python train.py --num_hidden_layers=13 --hidden_size=128 --n_experts=128 --experts_per_token=6 --d_expert=32 --d_shared_expert=0 --hidden_act="bilinear" --moe_layers=[0, 1, 2, 3, 4, 5, 6, 7, 8, 9, 10, 11, 12] --router_score="sigmoid" --normalize_top_k=true --routed_scale=2.45 --balance_loss=0.00629 --balance_bias=false --init_std_router=0.00864 --lr_router=0.00098 --vocab_size=10045 --norm="rmsnorm" --norm_eps=1e-05 --tie_word_embeddings=false --optimizer="laprop" --learning_rate=0.00212 --beta1=0.95 --beta2=0.98 --max_grad_norm=1.0 --batch_tokens=32768 --max_seq_len=1024 --train_tokens=287700000 --max_steps=8780 --dataset="wikipedia_en"
Below are experts of layer 3 (counted from 0) of a mixture-of-experts language model. Rows are named router (the router's row for the expert), gate (a neuron's input weights, with its number), up (a neuron's input weights, with its number), down (a neuron's output weights, with its number) and show model dimensions 0-127. Each number is 128 + 32 x the weight over its row's rms, rounded and kept within 0 to 255.
Before each expert's rows: "gets" lists some tokens that make up at least twice as much of what it gets as of all text. This comes from a sample of Wikipedia text that the model never trained on. Tokens count by the router's weight.

# expert 9
gets: " |", " 0", " 1", " ", " 2", " —"
router [141 159 100 133 125 115 255 115   2  96  78 125 142  98 181 101 166 178 116 136 101 144 186 157 127  93 199 101 155 166 141  90 162 136 101  97 107  86 131 130 117 123 155 106 112 157 158 133 161 140 124 107 162 180 138 136 119 106  92 174 151 118 102 177 192 114 124 142 124 112 151 135 160 101  68 142 152  96 125 140  98  92 114 139 150 125  90 132 118 154 101 185 151 130 134 153 122  85 143 168 101 137 146 109 124 161 175  98 104 147 141 142 113 117 125 106 144 119 135  85 141 118 196 146 142 103  82 103]
gate0 [131  91 176 122  74 112  71  92 152 135 133 145 113 152 179 209 113 119 125 146 124 118 119 186  99 159 109 106 117 200 137 170 191 156 194 153 157 119 169 119 107  95 144  71 118  90  97 169 114 109  89 151 156 179 153 139 129 168 135 177 118 136 115 142 152 139 102 131 102 179 141 120 149 155  71  81 151 164 136 100 128 132 141 144 156 104 162 154 168 163  96 113 115  93 150 132 146 128 140 135  85  89 131  81 121 164 144 171  56 136 107 209 130  83 145 140 127 166  89 129  83 120 182 177 165 155  99 143]
up0 [109 111 127 109  79 158 136 192 104 167  96 118 114 111 135 163 175 146 104 122 182  82 148 136  73 116 149 178 117  85 127 134  67 108 106  84 149 154 114  67 139 151  67  69 150 143 117 136  83 179  99 123  70  47 164 137 117 137 142 169 143 117 105 183 124 158  99 117 109  79 119 117 102  74 192 162 150 124 101 158  99  87 102 138 148 133 129  69  40  95 164 114 109 113 102 179 123 139 130 122  84 161 132 138 144 129 189 164 116 134 135 104  62 126  95 135 130 144 131 100 179 135 155 101 125 114 135 130]
down0 [134 197 141 133 147 166 144 123  88 134 135 162  71 147 129 178 115 135 121 138 142 177 154 102 140 142 103 119 126 139 117 138 147  99  96 126  64 161 114  80 194  71 157 171 173 177  95 135 146 132 112 109  74 168 130 106 118 155 140 154 142 115  40  97 150 101 130 149 126  94 114 101 157 136 110 157 141  67 150 152  69 108  89 161 165 112 101 166  89 123 119 118 106 132 100 138 225  96 101  96  52  66 155 153 130 101  54 125 127 142 145 122  74 119 113 108 138 131 140 159  92 143 151 123  79  88  82 118]

# expert 25
gets: " |", " 0", " 1", "|", " 2", "S"
router [114 147  99 147  92 124 231 155   8  99 118 124 142 132 186 166 162 117 154 156 101 118 148 155  73 119 174 107 183 150 105 109 139 111 100 113 134 157 121 110 111 132 148 120  93 202 150 159 113 183 117 113 157 115 135 173 124 129 105 137 110 133 111 170 163 124 149 164 133  90 143  74 164 108  67  97 169 123  91  83 110  75 112 159 164 126 140  82  88 124 115 174 176 146 101 109 106 116 137 176 145 150 128 134 126 131 133  96 106 162  82  99 139 134 117 145 162  97  86 113 148 152 194 106 115  74 135  77]
gate2 [123 133 206 108 130  88 163  70 136  97 142 132 174 132 115  97  99 116 107  87  68 127 120 160 113 118 142 114 208 161 130 115 129  50 154 118  94 116  86 141 177 138 171  95 151  91  85 152 166 172 117 187 100 114 170 140 115  72 128 108 144 109  59 144  92  29 136 131 128 146 171  90 105 165 119 137 124  81  73 180 146 135 163 143 108  88 156 116 139 127 135 116  80 100 107 152 105  94 146 133 124  90  85 142 185  93 175 144 132  85 173 133 122 137 120 131  65 127 161 130 142 136 124  78 115 123 120 133]
up2 [ 97  93 117 103 178 131 123  95 161 165 126 118  82 101 149 110  73 155 113 118 123 135  97 155 143 166  82 159  75 104 161 136 111 121 151 102 169 109 101 109 110 158 106 148 145 105 113  68 158  41  90  87 129 154 109 121 127 121 153  62 126 113 148 135  88 177 108 100 101 145  92 137 105  92  68 162 107 113 118 135 146 169  61 146 143  71 124 182 160 139 151 179 153 203 125 113 115 201  92  97  95 101 142 137 103 117 123 151 113 143 142 169 157 139 126 158  57 154  99 157  49 108  98 172 130  86 131 116]
down2 [133 184  88 122 177 122  68 121  92 173 126 133  99 135 150 130 120 119 136 102 157  81 155  83 147 160  80 145 123  33 128  76 107 155 161 164 128 100 124  80 151  50  84 152 127  47 115 134 172 102  82  88  90 140  79  94  80  95 122 112 150 120 182 139 132 172 176 110 159 136 116 182 136 122 105 146 105 135 148  98 136 113  83  92  62 100 109  86 136 142  87 141  98 137 134 124 131 107 171 133  98  92 108 141  78 138 141 168 144 104 169  82  93  98 111 124 125 148 151 157  70 162 146 122 176 138 143 101]

# expert 45
gets: " |", " his", "s", "'s", "in", "n"
router [132 149  62 141 148 144 128 150  99 122 140 102 174 128 174 105  95 131  97 142  54 109 107  79 122  95 147 132 114 176  96  82 120 173 127 105  88  93 160 160  98 179 137  95 159  65 200 156 140 143 103  95 107  89 122 126 134  76  80  61 170 115  82 145 103 108 110 106 165 125 144 100 171 171 126 118 149  93 116  52  84 185 104 142 132 142 152 165  78  99 158 119  94 133 130 139 146 130 130 124 114 103 147  73 102 173  88 113  88 132 152  87 146 134  93 184 106  98 101 133 137 162 110 125 171 104 202 100]
gate0 [ 97 171 103 167 161 113 128 119 158 145 114 163 107 137  71  64  68 119 120 144  92 111 117 101 127 135 140 189 106 124 139 116  92  70 133 141 162 138 176 139 143  89 175 140  81  94 154 190 102 108 121  96 124 107 135 102 183 191 114  99 121 101  93 115 149 146  79  94 125 124 161  91 114  50 145 104  88 143 153 158 116 154 123 139  49 114 184 164  82 149 152 153 170 145 129  83  83 156 160 140 128 172 115  97 100 143 102 200 134 149 109 149 144 119  64 188  87 154 165  91 117 160 112 147 132 165 134 154]
up0 [150 107 167 126 150 137  73 146 111 197  82 121 213 146  89  82 151  89 187 163 135 120 155 166 132 125 130 107 167 183  72 173 147 184 127 126 167  89 131  86 165 100 136 124 117 131  88  94 138 145 126 199  85 139 122 174  92 103 128 175 132 127 112 172 108 132 100 147 148 112 111 195 132 100 126 141 111 152 100  91 116 120 158 149 191  86 130 131 126  93 196 182  83 156 163 107 135 101 151 129  99 147 122 160  67 151 133  78 146 117 135 139 128  30 125  94 124 150 134 139 115 118 120 132 142 181 106 119]
down0 [159 200 116  79 127  87 137 154 118  69 153 105 115 150 121 182  88 151 175 119 121  98 180 151 129 150 170  99  76  99 121 128 134  80 146 126 146 134  79 127  89 116 128 136 169 156 112  69 110 135 152 123  92 125 155 131 110 113 164 141 170 168 110 103 109 125 196  97 140 140 164 120 143 168  42 135 162 133 147 117  79 140 133 106 122 135 151 109 180 133 118 139 131  64 119 155 117 145 171 171 125 131 135 132 110 138 141 174 219 131 113  57 107 123 100 159  57 192 143 165  73 143 103 115  93 170 177 138]

# expert 17
gets: " |", "===", ";", "====", " ===", " 0;"
router [104 153 118 144  64 144 103 140  69 115 153 150 142  49 166 130 105 172 141 181  84 112 149  45 127 107  97 131 160 173 100 127 116 148 174 118  90 172 147 140 136 176 161  99 165  87 165 159 168 179  84  85 109  76 148 108 127  91  86  90 137 149 107 161  86 116  79  79 176 159 141 141 146 116 183 157 139  91 120  98 130 151  69 123 102 141 114 144  99 130 138 131  82 130 142 150 111 115 136 129 119 166 167 129 133 121 115 111  92  92 175  59 166 183  90 123 146  93  97 105 110 140 144 140 144 114 162  56]
gate2 [208  93 153 106  95 127 105 118 112  84 168 148 149 137 163 194 198 146  90 164 135 108 102 113 159 155  89  67 124  73 139 127 109  76 138 141 140 123 107  73 191 141 143 135 116  93 144 130 130 137  96  76  83  89 178 146 151 111 114 130 113 121 186  83  48 127 123 116 160 139 157 122 146 112 124 103 164 118 142 150  98 130 111 123 134 159 122 127 106  76 187 106  91  99 154 100 154 136 103 152 160 120 157  77 141 107 150 103 120 142 178 112 102 106  75 113  53 119  88 161  99 197  99 183 128 117 160  90]
up2 [145 108 159 149 155 128 124 164 106  98 109 145 130 118 152 116 129 141 114 147 136  81 108 100 124 119 142 107 173 161  94 100  75 206 146 118 188 142 164  92 119 165 137 166 149  91 141 148 141 140 135 160  90 102 105 136  88  72 151 127 158 146 103 166 132 139 131  53 118 126 137 146 156 137 133 105  95 134 178 102 101  53 124  72 155 104 141 187  60 123 168 154  90 131 115  91 139 125  98  10 132 168 209 118 163 135 171  93 100  93 147  89  62 167 140 115 126 105  86 124 115 129 122  78 138 155 137 129]
down2 [ 95 114 127 135 139 161 237 131 134 102 174 117 125  80 116 120 109 170 164 134 110 142 142  81 123  56 126 134  84  97  77 119 112 102 109 117 122 107 137  83 176 203 107 126 121 184 134 165 108  94 125  95 114 127 126  76 128 106 133  89 113 111 103  60  89 100 123 120 109 163 158 111  96 100 172  81  78  55 151  95 195 116 115 164 141 102 145 125 131 104 102 116 158 107 113 113 161 141  94 163 171 157  81 101 122 128 114 180 134 157  89  96 117 133 167 145 157  83 138  60  78 166 112 118 142 110 123  79]

# expert 62
gets: " |", ";", "ov", " again", ");", " out"
router [110 103 142 150 122 136 162 145  71 120 143 127 165  68 228 129 108 158 165 157 206 131 111  74 142  94 170 150 134 103 100 123 137 107 167 118 111 172 117 142 174 161 160 140 141 144 160 137 128 178 117  93 149 137 190 116 138 117  78 144 107 202  94 137 123 102 110 148 158 164 136  97 132 148 143 177 138 127 125  99 135 129 128 143  92 155 146 138 134 255 156 109 144 110 141 183 132 146 178 155 143 202 156  88 115 127 180 112 106 101 164  78 150 119 138 155 140 147  91 134 101 119 150 148 155 140 143  77]
gate5 [ 78 139 118 152 130  93 169 143 114 188 119 148 133 137 147  61 122 100 164  82 132 128 149 122 113 166 174 114 128 116 106 199 127  90 146 136 188 103  98 127  94 130 166 117  85 134 102 161 121  58 155 120  75 141  55 104 191 100 171 100  86 122 150 104  36 149 129 115 105 118 184 135 163  74 110 118  87 120 117 121 187 151 104 143 105 133  96 118 155 130 103 147  96  62 106 146 165  72 150 114 140  98 159  87 147  69 126 109 116  98  82 133 142 110 146 115 163 140 142 144 101 150 170 142 190 110  88 160]
up5 [104 126  55  89 122  93 107 144 159  95 126 139 135  95 185 113 142 116 138 130 125 115 158 140 148 137  88 137 129 166 127 107 111 160 123 129  76 177  58 106 150 117 112 151 148  77 122 138 164 118 158 118 178 110 104 120 212 107  96 129 122 106 170  91 125 127 135 151 164 128 151  97 129 188  75 138 134 119 153  96 115 185 111 149  87 131 198 111 111  88 176  63 104 203 218 112 155 153 166 127 123 125 138 108  87 134 128 176 146 145 109 128 124 132 181 147  75 139 137 162 177 174  91 182  69  98 117 140]
down5 [142 129 129 168 111  90 118  99 198 138 139 178  92 140 133 154 167 109 173 113 174  99 157 159 144 142 134 136 133 124 137 156 120  85 174 164 179  83  73 105 131  88 182 138 111 117 159 146 102 114 138  87 150 109 122 118 115 126  90 187  77 118 129 156 147 187 103 173 139 104 108  95 130 118 144 156 143 156  90 182 172  92 145 183 162 149 163 149 152 147 144 122  57 100 190 150 105 178 184 173  90  73 120 113  58 134 162 111 149 167  99 117 131  81  95 157  97 167 137 158 106 109 127 169 165 192 130 109]

# expert 70
gets: " |", " ", " 0", " he", "se", "io"
router [119 135  84 172 119 157   0  64 244 119 115 145 131 104   0 158  98 179 107 127 124  83  56 120 109 115 106 121 165 108 150 140 146 150 172 142 148 132 111 127 111 205 133 132 130 137 128 124 114 166 119 121 130 157 146 125 146 128  89 101 118 142 132 124  96 111 142 154 111 114 142 141 143 134 116 133 132 116 132 134 100 129 111 112 136 122 120 134 114 104 137 114   8 114 141 122 108 109 143 123 114 141 116 118 114 114 130  98 135 122 148 127 154 148 125 153 140 131 141 116 129 106 123 106 115 112  85 153]
gate0 [ 91 177 127 147 129 147 139  92  98 136 194 156 181 120 144 171 145 153  93  98 177 114  85  57 159 122 114 103 155 128 130 143 110 129 162 133  73 108 144 155 147 176 170 190 107 136  84 163 111  71 134  73 171 146 154 118 164 108 103 159 161 125 115 104 131 116 104 112 175 140 150 112 170 134 155 145  54 116 114  99  82 161 102  97  97 140  95 142 175 150 159 155 160 135 126 141 109 104 153 119 158 111 149  94  90 138 119 142 151 192 155 138 114 139  87 158 190 237 171 135  87 175 117 157 135 152 103  91]
up0 [106 151 152  78 135 154 100 147 127 113 176 128  92 189  81 114 185 153 129 199 125 132  87 120 139 136 101 116  65 122 128 155 150 129 157 116 103  92 124 160 125 114 111 143  63  68  88 184 116 100 174 125 150 105 102 192 136 160 122  80 132 123 134 132  89 132 124  99 141 105 194 159 159  78 128  89  84 121 138  95 140 162  78 134 130  94 160 131 140 116 127 146 158 130 195  61 115 106 159 113 151  87  71 176 125 177 128 156  78 179 113 167 139 142 154 151 143 149 116 186 143 201  90 129 118 169 113  91]
down0 [114 161 170 159 145 128 178 148 134  84 128 177  64 120 145 171 144 147 123 139  86 146 149  32 107 126 109 118 113 121  85 133 114 132 116  89 108 187 116  65 106  80 168 109 132 177  92  63 139  95 152 154 171 137 151  97 141  77 114 172 136 171  77 148 135  98 139 131 147 121 134  92  91 114 113 147 116 110 137 158 162  95 136 121 174 110  98 193 119 136 157  52 173 158 120 173 152 221 154 143 130 137  96 151 110 140 114 101 156 118 144  67 139  97 135 136 120 117 145  77 151  87 138 105 168 156  92  79]